{
  "d_shared_expert": 0,
  "balance_loss": 0.00641,
  "balance_bias": false,
  "router_z_loss": 0.0001,
  "lr_router": 0.00128,
  "vocab_size": 32000,
  "norm": "rmsnorm",
  "tie_word_embeddings": false,
  "optimizer": "muon_hyperball",
  "learning_rate": 0.00682,
  "beta1": 0.95,
  "batch_tokens": [32768, 65536],
  "max_seq_len": 512,
  "train_tokens": 352100000,
  "dataset": "wikipedia_en"
}
Below are experts of layer 8 (counted from 0) of a mixture-of-experts language model. Rows are named gate (a neuron's input weights, with its number), up (a neuron's input weights, with its number), down (a neuron's output weights, with its number) and show model dimensions 0-191. Each number is 128 + 32 x the weight over its row's rms, rounded and kept within 0 to 255. Numbers have three digits each.
Before each expert's rows: a language model's description of what the expert responds to; "gets" lists some tokens that make up at least twice as much of what it gets as of all text. This comes from a sample of Wikipedia text that the model never trained on. Tokens count by the router's weight.

# expert 36
Description: Hyphens, quotes, LaTeX symbols. Hyphens joining compound words, opening quotes, and LaTeX code symbols like braces, backslashes, cdots and mathbf in formulas.
gets: "-", " \"", "{", " '", "'", "/"
gate1:114133130158119157144075126099106081143139125129113164141168165102151169123153128112140136127083142108098089125093111068137084221113148156137108121112115141069120139118132124143156053134154145119074093147095101095103157159104100158118076090136038168166114104068077174139117126177162113069105149186102105134129173110134139162074157084111103156075176112168125124122117151117161093136178133084115115124132126154120161113151194133148131127109175151139029168141121072101138180139111143150140117157168133187159141078145177120092117126101102211140097136104134064151102145100127045098
up1:164118123140125164202130108105107203104052131122074105204116121094111136145136163141120121127181110150088105153137183129105135155147144115116095099097150086117137104102134188092061175166141125086125137111093104179140120163179099068141138161114123134083155127122168093094057128144103111119161089104173077059107110137136129131125147110182104147056184133088214122125134132120140099135158113125061150121110127169139044163084123126130110151077084159129066148125168109152119109111131092084078170118122118175132109088137089161158099142100113146143111088105136121175143117122114121218
down1:153086129121141124068155096097131120123115086129095166196148098098046068148122105105143085116185104077100138098121116138119086143154108114201167084125100151147121180149174170123093145147128106081157151135161101120144157123177129070143090141102085114072134129105150151203143183185121126132128114148189170096133133113162104144157121083137116078176129146105146115142184068097141127092118208131118100086108129168081126076095114142136090124059145142099176151155129149124082150134121093108073143122080090129094150086181110108097125091097155090117109054128094126122147141175056138116

# expert 62
Description: Abstract nouns and suffixes. Abstract nouns and noun-forming endings after his, their, of or and, such as life, development, control, damage, -ity, -ness, -ation.
gets: "s", "ation", " work", "ity", "ing", " development"
gate1:107126145120147151127133123164142108170087106175107154126082098114118149101108159127095187103202140126111167138115088143132136114134166144133127119147166218190154111148155122169142096078111081096158132133093154142065083148117158138121145165125140118165141211134163072139140171127078178139151136193192129081180086114052124098110144157064171123127152111145084142126132112137115113116082145181144113148118106087141143137065147096119130164135102060155080130145186110131178162132171101105121157103174151092174129159120172126091197076084105086123118162155162140063073109084157124135
up1:133205140173102040126171092099135078180152156159127138139164154146144135086157120145065147145148160137118121137145121136146070119114107142046116156091146156193136131147157160078158109101097108188181076141193173051085144150137160095166140150118105165156086084121124123129134112133141150137092150174123081088116127103155069144122092149109083140112132139129126107185095061129116149084126153111126140138140140132129158127150123112078067148102099132157133172074065160103161126167152225170146123165054119092080179128108120111102128111185107148166164118141144120108091166112135125107
down1:115194112101052162161128176156148112148115072138117094069135105138197144150131140117067182131133114110130125118106131136129092125170145156137152158146101113186101085101089135065133072106114150175160129128184130144097152128153150148091106165162156126142133123096165157118098168135146174117183043174022066099080099144105138128147143096146089134122165173095153107138176164170085100115117099183138079129167132135087150156122145102114086164091142112135081108168129135153154106139084171114156181153169122128043142160119110140159114058129156158129157103153172152078100122163122140111

# expert 12
Description: Sentence-initial name pieces. First syllable of an unfamiliar capitalized word, often a name, at a sentence or clause start, e.g. Bla, Mu, Nu, Un, plus opening quotes.
gets: " \"", " (", " un", " Du", "—", " U"
gate1:110102092113144133140168142146106176114104103065135111094127154106089118087115132082165141211130142174155177159074177167157091090165113071107117127166141091149140119136101106141154180082125109188174089114145174171110142174145123130096100128140137123127143133177158177089105083153117123086124178150152128112188181119156140165143195106142113119141097078128189085192107120122145117110101106147081081096181152167142157126173140149091152118147091108133155128110063135136216054147147136155122048096140104123128096114142101100158090131150163158141137223133091099084146115132158145123
up1:108157114148052083032116133096103161097154092092146090164082144128151150121078157139128132093110099199138155113093096152187082114108184126160117133122077167105175066138171165092136139146154117163121120111159086128125086156136116144089131154138158057132104160102096159159119069148089118136174127100137131093112179149099115131159110102175163158179119140121090114151140119148121146068155151099129172123082128155100177152106102073134090149182169134121082075092079015163080125109104127122142173103157157150125085153112156143167137098131139134140171124117157170196124128127137078111
down1:143099142163111139160092134084134118139115158142144147133115162144136134111157142128128124116159130075176140169135118107143119172177148108134112097173066143132135086149113155130125068145170083101065084098156170145127124182101141073098104136098081098129155174159123122079141107092135084175118210183179144181192128072140124092086125100069143149159170193138099152142115145138140096145143123180108117163086136104172158115123130175127075024171123163115112217126099199076104172132106129141125124142127104143088094086146137111165155117111188156159141129144173184126111147120082162074

# expert 0
Description: Song title openings. First word or letter inside quoted song and album titles, often short words like A, O, La, You, Me, as in "When A Man".
gets: " a", " A", "A", " O", " I", "I"
gate11:134122141106170184137107136115116146111102122143080112067143106128138103156098179144121224101125135120150085092105099133133129133130093128143110176116160134130143148094123049121095118168105161081142070136070099130056087131108157111090140051092123180151130113135132135102193118099135103077119165153173088070127102119196116107055052079119097059111110104089137164104160110136114110125118178131101125147106163144056131118146185115138131030124117163120126146119095097134085163170074153122133117154174147101082134093151096093188119169079095140087112157165107129115130101139131090134
up11:154130122070097136170084139071153130203155128156134117132182110037138052105118051156096113098091119140120112087101130113086128167162078122155160072102133131090082141098103173066097121088123133103096115144119108085142149141153113134162150145158091082112134138127070141146146094176135088177168106107157070099066153153120121110156102111129116108133082123127130038156152064067131157162127126126111100072163152179163099114121125099133092106153170163125140110159100125197146198125137125119162092132080190135129116136120141132172145128133129131150177089088120069128146154177162083152
down11:132082152109079123139160176101143139157124185082123114124110146112113074169200128124153085076104025201123095075130173132035147188156110146115142074091152183146069120126129154143121156104075164148185174130115154139084154144168116184074142173133100113127078103140178172141165142149162153151094082141151101136113113088131145120108178149090152147099162131128117125106204146176107105104085148135103133121152145162128155057183158117130111083184129100154149100123125132138139167083113111156158113144117153090148083122111147105102137076191125155122126141124095153129153160096120169105

# expert 56
Description: Line breaks and prefixes. Line breaks at paragraph and list starts, hyphens, and word-initial prefixes such as re, sub, non, pre, anti, bi, often in chemistry text.
gets: "\n", "-", "/", " re", " non", " pre"
gate1:187136120150192105109076135108148148189127153161123142141117127130119169131099110118091063159129132130188169113145192128136126149108108120129157147116132083124044142188107116096143118127116116086152059150138148192106105099164139153140149139124133131171180113119137186177087145149116074135127112184181085125096112110104103104144202141126200119136153133142140179173128133155147069117065044164183100082188110129125154103152105170127148153082158124121125160173131161158133130122067159128097191089057137107181144143124087170089158110092152139107199102134178138127124153127115149107
up1:108157052127106153119148103125174165178172092118156133086157148093117179136125097120072120056151212096133104134130163124095134129159125106105132113170114112149149137122172075089091116111138163141102077116165141140164124164157141153144096113099191049083121128122156096121124168162157098170099139155091136144092066113095116097103189117142108106128141131161114127154061115123064123067150136090097136104094085146131157113144108164106096145114148146120126090161171097097135139118161184094139133144144075184126130171119151102139099181182139089104085125081166042167024149104110095119
down1:095134066120127143147115161119132157117102074123135067143170151145142140109146128155060158074104128185118091099131132138146082121111152073118149125090147119160147116119162111135074161150094086173091089143059145063088138165092067137138092122164108123097111105202094076190123109149148101133121113163159155118127168115130089116159153139176140130130114116074130144144066119113142115160142064157137160127107155085159116111152141137153102082164149135111141134126138173180171181098059129185144183140183224201144088131163079189163142182085144172155084120135121165118157116123139137147

# expert 50
Description: Sentence ends, function words. Full stops, line breaks and closing quotes, plus of, in, to, for in mid-sentence phrases such as "part of", "released in".
gets: ".", " in", " to", " of", ")", " for"
gate1:072162106186171126101118087069126143175118115166121146128176114115100091033119130106165137154027114133212144130161156128136159145118128107115113099109128073083066124194085142115144136066092195131138057156123142118189082109100110149142128122138163152180133137150129142154100132084074091121118113065182134100118114154108151121150147138118162090163138134072089139119085098102139117094144111096147161149146155171137125148088120198161121179134127167108066082136110140100115183164123131111188157100111143133138168064110160146090170123099168138095121108090096115168123174111137146129
up1:068126175118160166127152129130085108142123131068149149093158131179118142180130036122104141149110089175111121125115154122086101150154145174189115051140100145164146122144079160138110136132123131155083104121125131121158163103108063101109142172145126147134072132133077139086093106109119151162143134129123115173096046074109066084087087165136142136143137144094109148177196179163181119146117108166144096148105090120058079082141152076132123101144156107182116137167099096137082128119154175184106158181191128136128083130133132194167144078115147124158106139156145124140112154188105105058
down1:125151082149119141145128147097119130122103098077094137160128069153134132113133070155061164132081070151141148113123148080122089146129106100134139135164123134130126096172064137108129120145119167138103062143081142086095128124111102079132111133057157114197204124102138107162121108103157116087123091145156148095054131176146127127143050175127077119139086092086113156101189151118125069079137137196122090086120118113105137139139138082108101091057120132181131131164152123047116149121145091091174125142092124129095154148074158148158155076162098130145061105109169163122128146173128169212

# expert 28
Description: Sentence-ending periods. Full stops ending sentences, often after years or closing quotes or parentheses, plus decimal points and abbreviation dots, such as 2009., )., ".
gets: ".", ").", "\".", ".\"", " 3.", "2."
gate1:085204116185114063118079201138130141067179131134088163123078101136193156124111088148125106099143119097158099108139115090145119086139102102147162119207118177066140144096091130157113108139144125176115087082140130133169108192114150135132104141148104091136140091121125135091201073144170099139150141103103114134124120152086142115126144120158137086120100147103113124123100126102120066133100163158086102119085127163136152130146167078044101197076130117110128158073106126153130050143065199098153132124147153158124161114130144181130148133182080134105111126154114108086180111156104208146
up1:126126142151087176173112172175136108136181129131189122133120131103104133114144077052111122156197093132159128173145150104105120126126092150208099093164194193161107185106096182069138124128131090107087133096087090137151164116132145053093100150178132102070120143112062139143136155093146105130160137123128154121173141108135145135131089084133181085118085097135145110127188189123147133061139171166085144046081145124184138144146126138060113084120153139122083132132070115135074146099131085179110095124145126177130099173130160171151090113125108140125115096121169115153131075157151136151
down1:095140062130156079142114085106125105140173100154143087187079110116132110112130120168150130183132103083178091122116114157155220154127173093102124130069148140121144164165076148188105138134146176151156145176132087184093146125109153147136177117092164148150146101134106161115134158123113076120112133151150159153135084102176124110137136126143093131182130141076193097141103121126199159144113093121181128115182109101165134169107095194161180066154143106123091119099074158142146168120123091173068171059194150123118113169098098145117149165154103160146138178051163113133125100139118162087